config.yaml
d_model: 256
activation: "swiglu"
router_score: "sigmoid"
normalize_top_k: true
balance_bias: true
norm: "rmsnorm"
norm_eps: 1e-05
tie_embeddings: false
optimizer: "soap_variant"
beta1: 0.95
seq_len: 512
steps: 4349
Below are experts of layer 5 (counted from 0) of a mixture-of-experts language model. Rows are named router (the router's row for the expert) and show model dimensions 0-127. Each number is 500 + 50 x the weight over its row's rms, rounded and kept within 0 to 999. Numbers have three digits each.
After each expert's rows: a language model's description of what the expert responds to; "comes before" lists some tokens at least twice as common just after its tokens as in all text. This comes from a sample of Wikipedia text that the model never trained on. Tokens count by the router's weight.

# expert 29
router:473425505591538534630512513461468531502492516457433500546551524462563533460599593510473514448433430553494453453541499576471458393456404445500570484504525561556484576521487567473538509460625497413513539412506456534424497516504546455412499382487451547454365471556467533473498507604523472486514428590480509594489490473530553439430487444534444524507486418482528495466512478522450540524417
It responds to: Subject pronouns and relatives starting a clause, such as he, she, it, who, which, plus following was, had, also.
comes before: " was", " is", " ", " had", " also", " has"

# expert 27
router:505464470548529456589516509494474504514528514460482513537531512453525583471502549528456530515488453488447465419544502529428481460467486422477624489518618552521522560560431498463524463441625462411493525478506513504476533552451526382456507372505473472444497526530470508549514449572441507532564456658473487616412424453554516459489433459560469519524461446508473503513473439526507547496455
It responds to: Past-tense and -ing endings completing verbs in biographical prose, such as noted, regarded, bringing, and whole verbs like wrote, served, won.
comes before: " the", " a", " to", " that", " his", " him"

# expert 0
router:473408504518552500647500581459493562562508530473496549560500488461579529458513587488469484568438503496453474422586490551487505433484455407545584448549645538497447592588478551461575492506678486462484591517499533475531532490511636444392476440516505464491440506506477514522538503593411492502511487590523520510447444492510493389480455405578485491511476472540503481488517436491534516479495
It responds to: Closing == and === marks of wiki section headings and the heading words before them, such as History, Career, Demographics, plus table separator rows.
comes before: "\n", "==", " ==", "===", "---|---|---|---|", " and"

# expert 8
router:467463514492538471575482558538477538496464545472424503627565526440539537449577632519479514529457500493501460489569526503416562379473485382505558522455699560510523626584455518483550538488661517475518576475481504515500566513509581508408467414498457501463463464552492518492474493550551457592518443645508494545447497449521528415420493456589500500461502493480461481488472451539509560483457
It responds to: Nouns or their final pieces naming organizations, projects or systems, such as company, agency, program, version, station, association.
comes before: "s", " of", ",", ".", " in", " for"

# expert 9
router:494475550525561506605514555517446499501527565497399527555494510503546567449539600529444508512491499488481494476528495541388500427504420443569593454517571542517486617519389566441565490487611553381527591415484446479458559536480588421394499412519497520450431540524470557527453475529483518526568418608471483531468436476535495398492503437559474541493479463458465552489506439486491513519427
It responds to: Four-digit years or their final digits in dates, season columns and event names, like 2018 Grand Finals, 2022–23; also sentence-initial The and This.
comes before: " |", "–", "–20", ")", "–19", " season"

# expert 40
router:470425525614515516704470533527469522529461523470450478568533541486566560488551570479503475477434440503484489514566529497441517416502480465508577513499601520512510597594375547491516524444543546459537502479421468544461481504511539451442486409473516503456450517513418513506502499560425497543489437610514449571489410441537511420499489458541481424479523497506498470524491440505460514502456
It responds to: Words and marks joining list items or clauses, mostly and, plus commas, but, or, &, semicolons, though, while.
comes before: " ", " the", " and", " a", " re", " was"

# expert 48
router:471426537629457516758511495479473530526514482455456490537607535482524517449564599570463482529433423507441508477518547521468499458497433396503523433508582529535483588557323491494515517531556539434502574478499488477494560492480585536472514412525494507464477487526478535587523458560470539517528411614508500531518470522527498397439521437572484535500505491512479482488472472464452489495424
It responds to: The word the or The, at sentence starts and after prepositions or verbs, such as of the, in the, The company.
comes before: " ", "y", "re", "se", " first", "m"

# expert 25
router:461485537502467515572478518520481567511525539470460536495503513522577518454587583494529529512434421480433523387493538562443542362489480426440603487497569513493467573536378557492584480530634518437542587478441481458544476504491566446395468451419507510437477510484472516513397443584542465470619455643540506537475487447561483421453498455568438497457517418494448521536539435468551567494437
It responds to: Agent and role nouns for people, whole or as suffix pieces, such as member, director, editor, coach, politician.
comes before: "s", " of", ",", "ship", " and", " for"

# expert 59
router:446418532534556485626524612450501479506511503436423532548459497491547526502497526465442526511437425532509513460565556539391518440494451400524573535482722474540548588574386543479489487553558472433489532420500521455541514493443422511358533434462512441451451465483457541531455504516453478461556467577494523523438462492511461431484543501529492512483520465527457512509462535522485499510449
It responds to: Opening parentheses and quotation marks before names, dates or glosses, plus primes, degrees and braces in coordinates and formulas.
comes before: "20", "S", "N", "born", "M", "B"

# expert 57
router:505476441464542497627496625495494525545549527431426509549512523451574547499508543492456529506506428437492505444577480544451504421488500388447623473463592538517437564560368573471493533499530515437540595448449473490479501523441551383417485434511509522505429452522476522543465482567458477472571425625455557558535430459513497408480434472548445473481500497489493502495519426521511565467464
It responds to: Number words and numerals giving quantities, like four, several, two, 10, often followed by years, million, or table bars.
comes before: " |", "th", " years", ".", "–", "00"

# expert 62
router:445464482422476470579491540559515511457513475488450462508605503477563526472500569553425521513545454483459487444525524486482487503491512412457531433485659524497502588536387542447516473475653500431506562442500529512456553550543598487373454444455510437453389415493466512533477441549464496546535472658459474556490518460529557364441427534537473490492516454490436575490483405504483531440445
It responds to: Capitals and digits inside codes, acronyms and model numbers, such as EBM, SR 41, SA-5, X4, ISBN digits.
comes before: "A", "S", "C", "P", ")", "I"

# expert 58
router:486477455541484442657505461467462625484531490448416508555535511450479524470568597514424552512504436525494553439551486475429457401446421386556534481526578509536495516545477584442550514516642552464487523520535473442493499532519589385434478435519446538481382471499455527520482496562483472499475391710472526554447458501573466401443504453554458507491560517493523470491461519515505567509445
It responds to: Infinitive to after want, modal and aspect words (would, will, can, not, also, still), and the adverb ending -ly.
comes before: " be", " ", " re", " have", " to", " a"

# expert 38
router:467456545528484462574495605518549534501550574467426491563571452513522481463520536505428463524521455508375492451536461505501515395496487375488582464550622490505552612528434570486519513541652534440476618502465503463493579477514516450444500391491490467441485479497495564458603517509464486503540426641469550580451424468551547424486490527565471516447501459492477472472506467478557522510459
It responds to: Middle or final syllables inside proper names and rare words, such as -end, -ell, -und, -bert, as in Nieuwendyk, Tidwell.
comes before: "a", "o", "er", ",", "e", "y"

# expert 19
router:488458545441578483635491537501490540563563382471441490563585568442596512468532529540459498509501405489479444441534508477476565435475447402562574502451571514531466535558430556469534545519604543475461590435474513487477509449432573522385508482496494472447472476487451527545474450522422495413527502604504561567440418472547502370461516450563499574480494520457420529513509460481590546558415
It responds to: Colons after labels in lists, == heading markers and table pipes, plus mid-word stems in Latinate words, such as im-port-ance, reg-ul-ation.
comes before: "ation", "ated", "ate", "ant", "ations", "ative"

# expert 7
router:531429499466538502593507508558483583514592531449426474609529539492614480432511597500475491546506391524468514461525508537475466439480525452514546514522653499468546586592443586514484544460629507449490610501465481487545494490458600468432493438552543503465417471551507517563494478537502459502473474689491502544464463472495467447434499414549524486457469424479447509523485425542487534536457
It responds to: Final nouns and word pieces of institution and place names, such as University, School, House, Street, plus common home and school.
comes before: ",", ".", " in", " and", " |", " ("

# expert 16
router:454488504462498463577519612521485528477596478492376520534577473455535513479547550508430475492510448505494527440551545486536566423514460457497561440543604567509520504596508578465545521492565528411516563408464531536527480541549597421368561426524468492439521486514471477581431421550467528568519378637569496574472470487563480410502482448492512544460478481502445469457497508568525529425441
It responds to: Inner pieces of longer words, mostly before -al, -ally or -ive endings, like un-us-ual, us-u-ally, in-it-ially, act-iv-ated.
comes before: "al", "u", "ally", "ual", "ive", "ure"

# expert 3
router:496460603567540499593476556477499497518515471511436491509576512467462509409552591498458493530511456523442492379522531542477546448497408411435520499477655515490517551543419576500546517573598553446496554489497481486490589482456535475352491404524511484486400460525457597550442485550546498524515419648510470527544453473535491460486495507478517490476489495493472494559556442441487566482445
It responds to: Pipe separators, zeros, dashes, plus/minus signs and blanks inside statistics tables, such as sports results, medal counts, goal differences like +32.
comes before: " |", " 0", ";", " —", "\n", " "

# expert 33
router:453526456477539511644473542490491494504541591464425510583494504487559523428517521533477516478483424529490517487595489461457529396459437405505523463487591510551458535567410597455517455442617478449479626459491524473495534508491512493410534434496511518440472501531470518481483487596459526517532434668522502546478415452589470476458508506539550490511495432471487511524477450525485515474441
It responds to: Prepositions opening dates or periods (on, in, during, until, since) and colons after Born or Died in infobox lists.
comes before: " the", " 19", " January", " August", " October", " March"

# expert 30
router:477469503504536495601514569515477551536532555432391533581548508470543519492568572516472524524481413452472499432554486515485479379492461434494553470463746616501492547578436551450505477496555519446474608439513537476504510507490538461350490444495504489462486481519485568557458511592502501445526438589466540524465423525549511406427456431560492453466466490502497438521535444523569539492468
It responds to: One- and two-digit numbers in tables, coordinates, times, scores and measurements, such as minutes in 28:12, seconds in coordinates, table counts.
comes before: " |", ".", ",", "°", "″", "–"

# expert 1
router:507412516516506473603460539479485527524494493480385515562567531455504547440530586506451557503489472507465459397509519506469569442494460461488535460517617568555449542522420533430499491503582503480537532452417503449482537534458571404405501458474504447486525388549449546505470497593491469508561458681461531537497400465563524416501443498548387416484462413521455499498504464488522522479446
It responds to: Past-participle verbs and their -ed suffix pieces, mostly passive after was/were before by, to or as, such as named, identified, designed.
comes before: " by", " to", " in", " as", " on", " for"

# expert 17
router:501496540560514450559516552441476486559545447413514500598506514522571546436509565504504519463504447458456461407587516489476467449518440451498489502525609509515584530506446505474523495483650512462462624488496533488432519528488494457307466441491457546560511473486473519505474485627473469483497447580530465466494400438534466421462462537554502454493450529494489479509527478517500555489442
It responds to: Word-internal pieces ending in e after a consonant start, such as fe in effect and prefecture, re in increasingly, ve in investigation.
comes before: "ct", "ction", "x", "ver", "ctor", "st"

# expert 34
router:478537502547541479598444603507495462481544534356482541569546512505481497508558603459421563499471502473432484415547523568457505341490470408528560438469599517496454560569424579473522502526593466508460578464452512541496549527449488448445475426467482462452457459462512559504491478593423479536514495646530541565448434446567498401529486473594454556485518496498559545527482479465543542458490
It responds to: Quantity words and percent signs, like some, each, every, all, most, many, and % after figures like 30.
comes before: " of", "ing", " |", " other", "one", "time"

# expert 20
router:498432516541549465642532615494510554466568503502453552581536515471466541413548542546458474426500470507448510445578489537480489405501413438486555433520635551561482540529466572451518475526471520421479589486489495537424501507487516361394451345490493519474447394526485539481432483513499508462551433624522481557479410473564487407517523478544494511476472475492507445557509419531488514578467
It responds to: Verb stems and pieces that take -ed or -ing next, as in record-ed, creat-e, continu-ing, remain-ing, convi-ct-ed.
comes before: "ed", "ing", "ation", "form", "es", "er"

# expert 31
router:489536469522537403588458549536484516517555555492436488493529526504527515459551549493372467523490441540479500486532492547533570434470439395509557454528589590442504555572369590470533503519531525425467620457404507493486516484528595480293496437451511462533435459472498504523445478547525480504613421538459503671477483443493507425490484477542493440469510478396433517497511493443484551484457
It responds to: First pieces of words, often capital letters at line or heading starts, or lowercase stems, such as st(andard), M(usic), R(obert), gr, vi.
comes before: "o", "e", "a", "or", "udi", "and"

# expert 53
router:479488513505579505609485543496460496446512489428466545554541501473559550477552549488438505529448405467518481387594517535443530468512430473515531462477585544513465522504304607425538457501623519406489523442443507471464540515461529438394542378535529541520459523487435554528491522546489524532530404647538514607485414460582544437503507468558524533484480476436479538511512426462510503478409
It responds to: Words opening a new article or section and modifiers after articles, such as =, List of, other, new, original, first.
comes before: " ", " a", " an", " football", " American", " p"

# expert 54
router:456452510491475478557486535506461520472580521527449570588544546522539520478510553578478478524487499545501491406516528507489434432462480424481641458559708584475485581501258575459536525489575430454526548485468456458475530524489511461408495373518507504507495493498437542520515441555519489477485439633432533536481425474499534434473541457557520472519518469521503535520512462498509519484421
It responds to: Syllables like ma, ta, ka, ra inside place names, especially US states and cities, such as Uta-h, Dako-ta, Pana-ma, California.
comes before: ",", "ta", "in", "i", "a", "y"

# expert 35
router:454431511490591457599517580464440492508494477465478492618513522467542521485537555463495518475480472492507500410593508541473563413487433449504546482462503533526462597582372576437486524482542507483462489466518526481507494493474538446418518448528474481471444456475418503541494435567463496540549445598492455540453433461521527426489492453538489514488452454517482535502482486517503534500381
It responds to: The article a, an or A after verbs and prepositions, plus size adjectives like large, small, major and word-initial a.
comes before: " ", "cc", "c", " new", " f", "rm"

# expert 36
router:503393575574572471625507511524456506551556529476471519560510510427513525409532625485439550514470396530526519374526530550489475414457436409529610510502553583503488657584441585486534541497563543410513581433454482474481524517468534434390473470459444490562470491547496495503447487555526480555552360735528489522433463483548494476431437439499505567484459457562494489498530410531486573506428
It responds to: Object pronouns and people nouns, plus plural s endings, such as him, it, her, self, people, children, women, father.
comes before: "'", ".", ",", " to", " in", "self"

# expert 2
router:517494473599554439628544576522448595488498549454379559588507506495549535458543542491433546533474502505422511445556520554509442408519498427514556433497685557513542569539411527488516474477629520381536591430460531441539562480412540435378542435493491482485510514479452531496515494578473485566501467630490484559458456495532522365466493451569481565513503471456451512473507469518537575460424
It responds to: Column and row header words in Wikipedia tables, often word endings, such as Party, Candidate, Team, Total, Year, ±, place.
comes before: " |", ":", ")", ";", "ate", " ("

# expert 42
router:493412556616483476575487599469497501447512456445458514573530486530516496442541537494472484500481408522457441473515507525456502389487446423542563512520562559524477552549455585468511497455521490459491491501515512460469516525487548418464524316450466484479411518520449517539497503575499513524580426639494516554437442408534499376461480492536443492469492499481458472469538452466538509468475
It responds to: Standalone space tokens between words in running prose and empty table cells, often after and, with, could, though.
comes before: "s", "e", "ne", "app", "com", "ad"